Below are experts of layer 3 (counted from 0) of a mixture-of-experts language model. Rows are named router (the router's row for the expert), gate (a neuron's input weights, with its number), up (a neuron's input weights, with its number), down (a neuron's output weights, with its number) and show model dimensions 0-255. Each number is 50 + 10 x the weight over its row's rms, rounded and kept within 0 to 99.
After each expert's rows: "comes before" lists some tokens at least twice as common just after its tokens as in all text; "gets" lists some tokens that make up at least twice as much of what it gets as of all text. This comes from a sample of Wikipedia text that the model never trained on. Tokens count by the router's weight.

# expert 147
router:52 44 56 61 38 54 34 37 26 59 38 52 31 44 61 48 60 25 56 44 58 49 43 44 41 43 34 52 71 35 50 65 40 55 47 55 65 53 54 37 38 47 62 47 56 58 46 55 40 56 60 45 53 51 36 32 54 48 50 54 37 51 41 53 58 62 49 54 55 45 46 41 49 41 39 62 61 49 42 50 43 55 53 44 65 48 43 39 54 52 59 68 46 47 29 42 72 53 49 72 45 51 35 35 50 34 65 62 60 62 70 52 56 49 54 43 54 47 63 46 46 50 49 29 39 45 66 68 58 45 56 50 37 31 46 46 64 43 61 40 41 54 49 46 47 51 43 59 41 58 51 50 34 49 32 55 50 62 45 38 53 65 57 42 39 49 47 52 55 60 60 44 30 47 57 40 56 59 41 45 51 58 52 67 50 58 48 38 59 45 47 53 49 55 60 40 47 61 36 45 40 34 30 61 61 38 33 65 34 59 51 49 35 46 62 49 38 28 36 51 52 39 74 61 61 32 37 60 52 70 55 63 46 35 41 56 45 45 73 48 62 51 52 36 56 50 59 57 55 55 47 53 46 46 40 67
gate0:42 52 54 46 47 56 46 42 66 45 56 60 38 53 57 37 45 66 58 63 54 51 47 42 53 47 52 26 37 67 42 48 53 64 49 58 40 52 47 55 42 46 51 59 47 45 53 76 51 50 56 40 60 65 49 69 43 44 45 50 52 54 50 41 59 53 54 45 59 65 37 37 22 58 53 43 44 61 43 44 46 42 34 55 39 45 63 49 55 40 51 45 38 40 51 51 50 56 53 48 51 49 31 59 53 57 53 63 54 44 58 48 53 51 52 47 59 50 71 50 60 27 47 48 56 42 57 43 42 65 50 60 65 60 55 52 52 59 53 45 81 55 25 41 53 62 51 50 60 48 64 40 54 39 56 41 44 40 51 36 53 45 49 48 45 55 59 40 50 44 67 60 53 68 45 56 57 42 69 59 59 59 43 64 47 49 36 38 49 49 59 37 63 57 42 43 32 60 65 41 63 35 36 58 36 54 50 31 76 63 51 43 56 45 55 42 32 49 47 33 79 50 49 39 37 46 46 52 34 54 55 64 34 55 72 21 48 31 48 52 58 52 38 37 53 45 35 66 49 41 44 46 47 65 60 53
up0:49 48 64 53 42 52 50 33 64 41 45 47 29 47 66 40 56 48 59 48 54 49 40 40 54 52 41 26 49 62 45 56 48 64 52 56 52 59 49 41 52 52 52 50 52 53 58 67 44 50 49 40 60 48 41 68 46 48 54 51 60 53 51 34 44 53 66 58 47 60 31 31 26 65 48 36 53 46 47 54 47 33 47 54 51 45 60 49 49 47 57 49 34 34 52 47 60 43 70 49 61 51 30 61 50 44 50 64 56 57 68 52 43 61 41 66 61 44 63 46 53 27 57 57 68 39 66 48 48 58 46 59 47 51 46 46 48 55 44 44 61 62 27 39 49 65 40 49 57 52 63 29 41 42 46 49 51 41 45 46 56 48 52 54 39 51 53 42 48 44 55 56 55 62 48 45 50 40 69 64 45 55 47 59 46 51 32 43 61 46 55 48 61 52 36 36 27 52 66 51 36 37 38 58 37 48 47 39 76 66 56 32 54 50 53 42 44 51 38 42 58 63 44 38 46 29 44 41 37 52 60 68 39 48 74 18 54 25 54 48 54 43 39 30 51 44 45 60 52 56 50 45 37 69 56 54
down0:36 74 60 51 48 37 63 52 52 61 68 42 53 47 46 49 53 32 39 61 48 52 50 55 62 41 48 45 43 42 64 54 37 48 49 49 56 52 51 48 56 50 65 47 63 36 66 49 40 57 50 39 47 63 56 42 56 73 65 48 58 59 38 46 44 35 57 65 55 67 47 44 36 63 47 54 56 37 41 45 53 48 52 50 50 71 48 55 67 34 47 44 60 60 50 64 63 44 56 52 40 41 55 52 50 39 56 55 66 50 54 32 47 63 60 60 41 43 50 41 65 31 44 55 46 56 55 41 46 32 45 56 29 53 47 50 34 46 44 54 52 56 59 49 60 48 60 44 55 53 46 41 47 54 46 56 64 52 50 53 49 61 56 41 47 48 52 59 40 36 45 56 51 72 63 63 41 43 54 48 41 46 50 44 35 39 50 75 42 56 63 53 50 53 49 30 54 30 47 54 59 55 49 28 55 63 49 29 72 46 64 68 55 54 48 50 51 62 60 52 52 44 26 62 67 23 53 62 62 54 61 39 48 67 49 43 51 50 48 67 46 67 49 68 41 34 53 64 33 31 62 39 72 60 49 54
comes before: "9", "8", " |", "7", "6", "–"
gets: "9", "8", "7", " Or", "6", " Pan"

# expert 55
router:68 61 49 71 38 30 60 53 39 37 47 32 56 70 52 58 71 58 47 43 49 41 68 51 54 51 44 56 54 21 57 37 43 51 67 57 61 38 65 49 45 35 41 57 60 43 51 40 50 52 50 57 63 47 39 52 50 52 31 51 65 68 51 77 47 53 72 54 48 54 48 41 45 37 33 59 48 30 38 46 33 44 49 53 59 42 40 54 45 51 54 62 30 40 53 52 33 60 51 37 28 38 63 49 52 67 53 33 47 64 46 47 46 60 54 33 52 53 63 37 45 45 57 53 34 55 41 46 51 56 59 42 52 39 51 47 62 60 55 46 42 48 52 45 55 62 41 51 58 57 49 38 56 43 48 57 47 60 47 47 53 43 55 58 73 50 54 61 55 55 43 41 72 41 61 50 42 41 62 51 34 57 40 62 47 49 39 29 50 57 44 32 47 59 48 60 52 58 54 38 39 45 32 49 46 70 53 66 41 47 52 51 46 50 45 54 46 53 34 57 52 53 45 55 58 67 53 26 53 45 59 21 45 50 63 54 45 53 47 47 43 43 39 51 60 48 48 50 64 43 58 72 42 59 56 69
gate0:39 42 49 41 54 45 35 63 63 49 58 48 70 54 36 43 50 57 42 57 42 66 50 46 50 71 47 58 34 68 51 49 45 61 53 51 34 65 53 77 33 72 46 64 37 67 37 52 58 41 48 47 42 31 64 43 64 54 54 62 57 45 47 34 42 40 50 38 47 47 66 51 56 41 40 55 57 55 52 50 50 60 52 63 55 52 53 37 59 62 66 34 50 59 40 47 61 54 52 65 67 40 72 49 67 57 44 43 54 54 50 29 49 40 46 43 44 53 57 40 56 64 53 50 35 40 49 69 38 59 30 60 45 45 56 52 49 27 49 41 46 57 42 54 29 56 39 51 55 58 55 49 59 38 42 43 45 48 59 62 56 71 51 35 40 48 48 44 58 44 65 54 54 62 71 54 55 43 48 62 60 48 50 66 56 52 54 50 45 51 42 56 74 68 52 42 57 40 53 60 37 47 45 56 42 46 57 48 47 34 53 56 53 55 64 51 59 32 56 56 76 51 43 51 44 63 59 65 48 46 48 46 62 48 61 44 43 51 44 54 53 39 57 44 48 48 32 64 38 33 64 40 34 65 34 40
up0:39 54 46 42 48 55 64 34 33 57 53 48 40 34 61 46 42 59 66 63 44 42 42 57 39 40 49 43 61 42 50 51 42 41 54 63 48 32 53 25 45 42 54 50 47 50 51 51 45 54 45 54 47 50 63 50 47 64 46 36 48 56 54 71 53 52 47 72 55 62 34 52 57 47 64 45 48 46 54 40 48 44 48 56 47 55 42 59 37 41 41 65 53 31 56 53 50 41 45 41 43 63 43 37 32 41 61 50 46 55 58 65 48 55 61 63 55 58 35 65 39 40 44 57 70 69 54 54 63 56 70 56 52 47 39 49 35 66 41 66 43 46 43 40 61 49 52 54 36 31 47 47 42 70 67 62 38 50 47 37 61 45 46 53 62 50 41 53 49 65 40 43 56 50 35 44 49 71 52 37 45 41 56 45 64 36 47 43 75 54 57 39 42 50 51 53 34 57 44 44 65 56 60 47 56 47 44 38 47 55 55 47 66 33 41 46 56 64 40 30 38 36 60 51 55 43 48 52 74 60 41 63 45 58 43 72 47 61 56 46 44 63 46 49 35 63 58 39 44 49 34 51 70 33 73 68
down0:30 64 39 60 49 55 20 38 39 53 33 62 65 38 35 58 69 47 36 64 62 54 56 39 43 52 45 66 54 38 48 50 55 54 49 59 60 57 39 56 47 52 59 57 43 42 45 49 55 55 60 46 40 35 57 50 52 46 50 49 41 60 55 61 57 48 49 40 56 43 36 45 45 31 53 36 48 52 40 63 58 49 57 59 42 54 44 43 50 57 37 52 43 61 52 43 45 45 51 38 53 59 67 44 52 43 47 29 45 54 36 41 58 64 69 52 38 54 60 31 44 43 57 50 43 46 43 57 55 56 63 59 40 53 38 45 57 55 56 56 62 55 42 48 74 53 50 56 56 52 51 37 38 46 51 46 54 40 58 61 51 48 56 54 41 46 47 59 58 67 43 47 54 50 55 56 45 35 65 52 56 52 44 71 75 50 15 30 56 59 56 29 62 61 68 44 43 50 63 44 71 66 54 55 46 65 55 63 31 39 49 53 48 49 41 61 62 41 56 54 48 60 55 60 41 58 58 44 57 33 49 60 77 65 52 53 39 37 51 37 37 51 46 41 60 60 46 66 57 30 64 68 46 41 36 49
comes before: "d", "s", "0", "rum", "'", "anger"
gets: "d", "2", " trade", "name", " Bir", "ad"

# expert 39
router:39 57 66 32 38 63 52 67 36 50 60 60 50 54 48 71 51 47 45 56 58 39 46 40 36 59 48 64 44 41 38 59 46 56 49 76 38 50 40 55 53 39 54 56 48 48 56 29 45 45 41 42 42 59 43 51 48 39 43 55 50 58 46 52 61 61 62 40 52 44 45 50 50 44 43 59 54 38 22 67 50 28 51 59 59 58 55 52 61 42 57 60 52 33 43 42 64 61 51 51 48 53 49 56 59 53 46 58 45 48 34 65 61 51 66 35 54 64 60 55 43 61 44 39 69 40 40 47 60 56 35 62 42 57 38 57 56 52 46 43 58 74 42 49 34 42 53 48 47 55 49 35 64 45 33 51 55 52 53 66 56 44 53 34 37 30 53 48 52 54 46 51 20 53 66 57 33 76 43 37 33 54 38 65 50 72 60 67 49 53 38 62 41 52 55 47 41 54 66 43 52 45 35 38 40 53 43 51 39 40 48 47 52 46 48 62 59 35 62 45 45 54 54 69 53 58 65 57 28 76 55 55 54 63 51 36 46 50 43 61 49 66 46 46 56 61 40 61 45 48 56 62 54 53 51 48
gate0:52 42 53 62 58 49 55 56 47 52 57 55 69 58 57 45 52 53 56 64 46 41 40 39 39 34 49 38 44 46 59 72 52 35 52 45 66 58 63 47 56 55 77 59 45 44 43 50 49 56 51 54 50 33 43 46 35 59 47 45 47 59 63 54 42 47 52 42 60 43 40 68 60 48 53 40 50 54 33 31 54 53 69 44 53 51 49 54 61 22 60 58 65 50 41 49 66 38 43 40 41 61 30 35 61 47 62 48 38 52 66 57 57 49 35 31 66 41 42 51 58 53 49 55 69 51 53 49 54 47 60 55 59 60 42 50 62 36 63 62 58 52 53 54 57 66 46 60 56 41 61 56 56 49 70 56 63 51 43 66 48 64 44 39 59 54 61 29 51 60 58 60 59 53 43 31 50 31 50 46 50 48 41 65 52 28 57 47 51 46 70 54 48 64 56 46 38 54 51 50 56 51 49 42 58 38 54 29 51 56 53 49 56 40 50 42 60 57 37 43 46 62 49 51 58 52 54 54 45 38 49 64 49 48 60 38 64 61 34 44 39 44 63 36 39 44 85 41 24 52 32 40 71 49 46 65
up0:50 40 45 59 61 50 58 56 49 55 45 55 69 67 58 54 39 54 46 71 48 44 33 39 41 46 39 46 47 39 46 65 58 35 51 45 54 52 55 48 53 55 55 64 41 36 45 42 46 60 41 58 52 38 45 48 36 62 44 50 45 51 54 52 46 50 57 39 60 36 41 60 51 50 52 37 53 49 29 37 70 39 76 33 60 54 46 52 57 39 58 56 64 58 41 42 56 44 29 30 44 60 43 44 60 54 52 52 46 52 65 56 47 58 33 41 65 34 51 53 56 64 55 58 70 47 52 49 54 47 53 43 62 59 40 47 59 47 61 50 48 54 53 57 47 63 51 66 56 46 61 50 54 44 66 55 61 64 32 67 38 51 43 29 63 50 48 35 54 60 55 62 54 47 37 37 43 42 49 45 52 66 47 64 49 32 68 64 51 38 76 62 40 67 50 41 45 47 61 47 53 52 43 37 55 53 45 43 46 56 47 47 66 60 49 50 74 44 41 41 35 68 51 58 60 41 58 59 50 47 57 56 52 44 52 26 64 61 36 38 37 53 66 35 50 39 75 34 36 44 26 48 64 53 38 43
down0:67 53 49 49 77 50 49 46 63 17 54 55 35 35 48 41 36 50 57 50 43 61 44 53 54 45 53 39 62 37 48 50 50 52 32 36 48 34 52 36 64 56 49 58 44 37 61 69 68 34 32 48 58 56 38 46 59 69 47 46 49 69 27 62 51 45 66 75 35 38 26 36 42 59 50 55 43 43 47 41 51 54 56 53 41 40 62 39 45 32 54 46 54 47 60 55 55 55 50 58 47 34 58 44 41 50 39 63 48 57 71 45 55 63 57 53 35 38 57 45 51 37 55 55 40 64 56 71 59 42 52 45 42 35 57 52 57 56 60 58 47 33 56 33 55 55 74 53 56 47 45 51 45 44 39 45 28 45 51 55 49 46 46 70 64 59 23 40 40 44 53 54 56 58 56 42 40 39 63 59 58 48 34 36 38 42 53 67 46 55 57 69 63 47 64 44 48 53 47 48 33 53 57 44 67 64 52 51 50 45 58 50 47 52 66 33 45 63 56 52 45 49 57 32 47 44 52 69 58 45 54 49 43 52 40 43 53 56 44 50 55 48 52 43 65 53 47 46 52 51 54 42 50 41 52 41
comes before: " the", "s", "ly", " a", " his", " to"
gets: "al", " of", " on", "ly", "Po", "ward"

# expert 50
router:70 34 44 47 40 48 52 55 51 49 48 51 37 54 54 33 46 50 64 41 59 44 64 57 58 51 61 56 67 57 45 69 60 44 44 57 44 56 48 61 53 64 69 83 36 52 55 63 62 49 28 63 41 43 49 51 47 40 44 45 44 66 39 65 52 47 38 46 56 61 53 52 56 24 41 54 45 55 52 54 37 36 52 58 56 52 60 45 57 48 51 53 58 57 31 42 60 47 60 58 66 51 59 60 30 69 65 63 62 38 40 53 56 56 46 37 61 30 73 51 46 70 56 40 58 55 44 61 57 47 47 45 60 45 49 62 59 49 59 39 63 45 50 45 55 64 39 33 37 52 51 31 52 35 67 58 40 57 56 49 57 46 45 57 46 50 35 33 46 53 37 68 54 32 57 43 46 52 57 32 52 57 40 53 44 57 46 46 48 62 51 55 67 55 47 44 60 44 58 50 47 39 49 56 30 67 49 54 45 57 65 63 56 60 33 52 71 58 47 46 53 53 42 45 53 42 51 49 70 44 27 55 62 62 69 46 36 40 50 46 42 41 43 56 56 44 35 46 62 48 58 66 49 37 64 45
gate0:58 49 31 61 28 44 49 54 55 42 42 27 53 57 67 49 51 55 40 56 58 66 32 41 38 41 50 48 38 54 45 52 50 52 47 46 58 44 45 36 46 39 58 58 41 41 47 67 54 47 42 56 50 53 58 53 44 61 34 22 42 60 53 54 43 50 52 54 48 51 49 39 56 51 57 45 55 12 47 53 56 62 53 35 52 58 43 57 41 38 58 52 67 45 77 62 52 33 48 55 62 53 34 57 46 43 54 50 45 32 61 51 57 58 50 48 65 59 47 56 44 52 51 41 57 55 50 49 49 40 45 38 49 77 42 65 39 42 48 45 57 53 60 57 54 67 54 48 46 38 52 46 52 50 58 63 42 50 47 61 37 57 53 53 68 66 32 50 50 13 54 41 42 59 56 26 47 46 55 47 42 63 50 48 58 38 41 41 60 53 76 69 53 57 35 53 67 47 53 49 49 52 56 54 57 51 46 61 60 69 42 50 60 49 55 36 61 44 22 51 54 73 54 42 55 58 55 50 42 56 58 49 48 42 61 56 51 46 41 46 53 62 40 34 69 51 53 45 43 43 52 49 67 68 67 47
up0:41 50 35 52 43 54 46 59 52 56 51 51 47 54 66 49 40 44 46 62 61 50 35 48 43 32 65 48 48 50 47 54 63 42 48 56 56 41 49 46 42 54 70 56 52 23 51 46 45 50 44 61 60 52 45 35 40 52 23 37 36 40 63 58 49 51 52 51 47 46 59 36 62 52 48 36 46 25 39 56 48 34 51 36 53 37 45 60 49 34 52 48 44 38 69 58 50 48 47 46 61 61 50 49 41 40 58 38 42 35 57 49 57 70 47 42 58 59 56 60 39 57 44 45 55 67 29 45 54 62 44 35 61 74 40 40 47 33 41 53 50 53 53 69 64 57 54 48 46 37 51 46 62 65 63 66 54 55 41 48 50 51 49 39 55 47 34 51 53 36 44 45 42 51 49 36 42 46 46 40 42 61 62 46 71 55 29 48 52 54 63 57 38 78 50 48 76 63 66 53 60 59 45 52 60 61 55 44 44 68 39 56 91 53 63 43 68 58 46 53 53 71 45 53 65 53 54 49 48 52 56 48 52 41 48 55 47 61 57 41 44 55 45 50 57 40 41 37 62 44 41 53 57 70 61 54
down0:48 65 39 41 76 76 51 44 50 37 37 54 42 77 64 43 61 44 45 69 65 56 44 45 57 55 35 47 52 36 37 37 51 39 39 47 56 49 57 44 62 46 62 44 52 63 59 36 39 58 49 77 60 65 63 58 41 43 39 66 45 57 41 59 52 54 59 48 52 52 42 32 56 56 53 45 43 39 69 31 35 48 60 45 39 46 50 51 46 49 63 53 50 41 41 53 45 59 51 48 65 53 57 45 57 45 64 32 43 52 65 41 51 47 48 53 54 56 43 54 54 66 63 55 64 67 52 45 31 58 44 48 46 47 50 47 60 48 41 44 46 53 60 53 52 48 80 28 49 30 64 49 61 43 44 62 44 65 37 45 55 54 52 50 50 39 50 55 59 64 47 62 59 40 40 37 70 47 54 40 56 32 50 37 37 50 47 55 51 38 62 59 49 37 49 50 60 29 53 40 43 56 50 45 60 43 31 51 48 44 45 61 59 52 53 67 63 48 58 32 49 49 45 48 45 60 67 42 41 56 52 25 37 43 46 58 68 66 66 45 39 48 55 61 44 41 57 58 50 50 49 38 57 43 33 49
comes before: " to", " in", " of", ",", " by", " the"
gets: "ing", "ed", "s", "ation", "ling", "ting"

# expert 65
router:58 39 59 56 42 58 72 58 63 52 54 48 61 42 54 54 54 59 64 70 44 52 56 37 45 39 70 54 67 49 64 39 42 58 49 49 61 61 35 50 46 52 61 39 60 53 41 71 70 63 67 48 60 54 52 52 41 42 45 42 30 48 47 55 56 51 28 60 48 50 59 47 57 24 62 57 46 53 78 46 47 50 66 37 69 54 70 44 54 48 55 58 47 59 35 52 58 50 50 60 59 50 70 51 45 41 64 66 51 65 63 42 35 65 35 39 55 54 33 60 57 38 53 38 55 40 48 42 64 49 50 63 49 53 51 42 53 43 44 68 52 70 40 50 38 54 60 53 43 48 65 53 53 55 45 42 69 51 50 55 52 68 45 55 58 60 54 64 48 58 51 27 42 57 56 57 45 44 52 64 52 55 56 45 37 55 41 40 37 66 65 29 29 50 50 39 53 57 66 58 51 47 30 39 67 53 49 70 63 56 52 54 52 51 52 48 54 38 60 47 41 36 51 49 58 37 38 40 69 35 55 55 39 39 47 54 49 47 62 44 49 47 48 46 54 38 49 60 50 46 56 51 48 69 61 65
gate0:40 52 25 49 44 45 45 41 42 58 54 39 36 55 53 53 40 64 42 46 46 52 59 63 55 53 45 37 54 51 46 53 41 73 58 55 56 41 56 56 51 58 52 44 55 45 63 53 53 57 58 54 45 52 55 55 63 58 58 22 66 46 51 46 59 35 47 61 32 45 49 50 54 44 45 60 56 53 52 56 38 58 68 37 58 58 54 50 49 56 55 31 39 61 41 49 54 48 59 31 60 59 60 61 33 29 49 51 46 48 45 59 34 63 37 56 28 60 52 65 55 30 66 43 55 49 36 50 53 29 39 53 50 64 43 31 36 66 53 55 70 59 37 56 54 49 51 43 40 57 48 35 41 37 47 64 47 38 36 60 64 35 53 38 50 44 51 60 49 47 47 46 52 68 30 68 59 45 52 47 51 47 68 58 60 49 63 58 54 55 51 38 45 49 82 54 39 35 46 49 45 50 38 27 48 46 59 38 44 54 47 52 44 76 41 52 32 49 61 47 57 50 42 56 49 45 54 45 56 48 41 71 60 58 55 62 22 33 56 59 29 36 43 40 43 55 54 42 52 40 57 56 48 43 37 59
up0:49 74 66 44 53 48 46 66 65 32 69 61 49 59 40 40 50 48 58 49 54 50 45 31 47 52 56 55 44 39 55 65 62 44 42 54 54 51 50 22 46 34 56 59 13 61 52 61 58 50 53 46 62 60 38 35 35 28 55 65 44 50 47 38 63 62 65 50 62 55 49 32 46 53 67 41 38 53 49 44 49 46 36 69 46 47 39 50 42 55 46 58 64 44 50 59 43 65 47 62 50 35 47 44 61 50 51 46 55 55 54 66 56 39 63 44 56 55 57 54 45 55 38 49 52 55 57 47 53 64 58 58 43 38 50 48 54 27 53 46 34 43 55 38 56 57 52 48 42 40 55 56 55 61 52 52 54 56 60 37 48 59 47 55 68 61 49 33 44 53 70 56 58 32 62 40 46 46 61 38 40 62 35 57 44 53 36 33 41 45 50 60 48 53 40 44 59 57 47 59 62 42 61 56 59 60 48 54 38 33 55 48 49 49 54 47 65 52 52 60 31 36 50 61 32 55 45 48 43 54 59 47 47 50 34 36 68 62 47 56 80 69 44 66 64 48 39 40 36 52 39 47 48 53 59 37
down0:45 56 47 63 68 77 73 45 46 52 39 58 45 39 55 42 48 52 38 54 47 52 46 60 64 44 44 49 39 50 49 42 43 68 58 69 52 51 56 58 54 68 39 42 58 53 43 41 45 55 51 55 37 50 49 43 40 44 49 38 55 59 70 82 25 68 60 41 37 48 55 57 40 51 52 48 60 46 47 51 46 34 60 52 59 51 41 55 46 45 50 46 34 50 64 42 38 38 45 38 53 42 44 56 59 50 48 41 46 69 31 37 66 63 57 46 55 35 26 56 45 56 62 63 53 45 61 43 43 56 42 32 44 36 47 57 45 60 45 45 40 63 49 68 54 52 65 49 53 61 33 38 28 40 52 55 55 46 44 42 62 49 54 56 57 42 50 57 53 47 46 55 46 64 38 39 21 46 39 60 50 40 57 37 61 61 60 52 56 56 30 60 49 54 49 58 61 28 60 52 54 58 39 47 39 52 39 36 61 48 60 32 46 70 54 48 56 37 54 38 64 52 50 47 50 61 34 50 64 47 51 45 60 63 66 57 36 44 51 38 49 37 62 64 34 36 40 40 53 40 58 42 47 43 57 60
comes before: "9", "0", "8", " |", "6", "5"
gets: "1", "2", "3", "6"

# expert 15
router:50 71 74 62 47 49 34 49 43 54 51 58 47 43 56 68 31 66 44 51 44 53 67 30 64 62 64 56 66 41 49 74 52 50 56 55 47 28 45 65 51 55 45 36 50 46 46 32 41 37 50 62 69 34 41 58 48 39 37 51 68 44 60 68 66 58 46 55 58 61 42 64 39 38 46 70 60 38 54 55 52 43 57 48 60 73 52 53 60 61 50 45 47 53 55 58 39 55 50 47 58 49 66 51 48 50 27 62 35 59 45 62 68 48 53 41 59 54 45 58 52 53 42 40 46 38 62 46 56 58 55 40 49 46 47 64 34 38 23 66 55 54 46 68 52 34 47 41 35 49 38 31 70 35 37 44 52 60 55 53 55 40 50 43 58 41 54 42 36 49 32 57 48 50 56 52 46 54 42 44 34 34 52 33 45 57 66 58 38 48 48 44 38 61 46 54 60 38 69 50 45 52 44 67 50 67 57 55 47 54 52 49 42 36 47 64 45 45 36 55 45 43 39 38 54 43 46 47 61 45 41 57 51 40 70 39 50 56 48 60 47 62 48 39 57 50 45 52 60 38 45 60 39 51 56 45
gate0:67 56 44 44 62 48 35 53 44 61 35 36 45 71 45 47 52 33 63 47 56 49 46 45 67 56 46 58 45 47 54 57 49 35 56 42 59 55 58 35 51 68 52 38 48 34 62 41 43 40 41 72 56 28 46 52 58 42 45 55 45 60 50 40 73 53 39 59 48 36 52 43 51 56 40 44 55 60 47 55 55 40 61 48 55 63 73 32 44 56 54 53 63 63 40 32 34 51 39 69 49 62 43 61 41 46 50 47 51 47 36 51 52 43 65 56 67 55 40 56 42 53 51 57 40 48 32 59 37 36 54 47 49 37 55 62 45 55 40 55 55 58 63 44 42 61 45 60 42 61 53 42 51 39 45 44 73 58 60 36 34 55 49 65 49 55 38 51 69 46 34 47 58 46 57 60 58 40 64 29 55 49 57 49 34 58 64 59 44 48 32 31 56 54 52 57 47 40 32 42 53 57 62 41 52 44 30 66 61 46 62 52 54 53 54 50 56 31 32 61 34 46 54 56 40 44 45 51 72 53 36 56 30 45 53 44 67 58 47 50 49 61 52 30 47 29 48 43 62 46 57 53 48 63 49 30
up0:59 58 65 61 39 49 64 39 62 32 59 58 65 33 47 52 48 68 34 48 45 62 52 39 39 48 38 48 51 44 56 48 60 62 34 38 38 58 33 58 50 59 34 46 52 61 30 56 47 42 60 35 52 57 55 50 46 58 52 46 66 49 33 58 51 66 61 49 46 65 45 74 44 47 60 56 47 37 44 49 57 59 42 42 58 59 39 80 52 49 68 42 42 37 66 54 62 48 72 39 54 42 63 43 64 60 51 54 54 49 40 57 65 52 44 52 49 54 54 45 60 67 50 41 59 41 47 24 53 58 46 52 41 53 55 53 63 42 65 43 44 33 43 65 62 39 52 35 59 50 32 59 47 54 35 57 40 41 46 47 55 50 40 47 53 37 55 54 30 56 58 54 33 52 46 56 44 56 39 61 45 51 32 37 61 47 42 51 56 54 67 57 54 46 63 44 44 74 65 57 41 51 31 52 59 41 65 42 49 50 45 52 33 45 42 38 57 57 67 61 63 46 25 43 55 54 52 53 42 52 48 48 57 49 61 51 57 40 53 44 55 33 47 74 63 64 63 67 51 53 56 57 35 51 44 50
down0:52 57 52 50 53 56 43 60 59 50 47 72 70 49 54 48 65 47 50 50 48 58 38 58 69 51 61 39 39 54 59 57 43 34 64 49 42 36 81 49 65 51 51 40 66 55 56 43 34 48 47 58 47 60 54 49 38 48 57 44 51 60 52 49 60 50 63 50 56 51 64 60 41 40 41 63 61 40 45 47 55 44 54 63 39 51 33 53 63 64 40 39 56 59 44 48 67 61 52 47 60 54 45 54 43 57 47 51 43 43 42 66 51 40 53 60 66 36 39 65 34 48 49 41 52 59 34 35 59 41 52 44 54 21 49 45 54 50 46 70 42 58 38 49 61 45 51 41 39 37 71 34 56 64 52 42 47 54 38 57 45 49 75 46 56 31 22 60 46 61 43 37 66 47 51 46 37 41 44 50 49 50 44 51 25 49 57 46 59 43 36 40 51 49 38 58 48 36 34 55 57 52 61 59 55 60 43 51 62 49 53 60 58 40 29 71 56 41 47 43 54 36 51 54 48 53 43 53 81 46 61 57 54 48 55 58 30 62 54 68 52 47 28 52 38 42 46 51 58 37 63 47 54 66 46 53
comes before: "s", " to", "ly", " that", " in", " for"
gets: "'", "ified", "ent", "ious", "ative", "ify"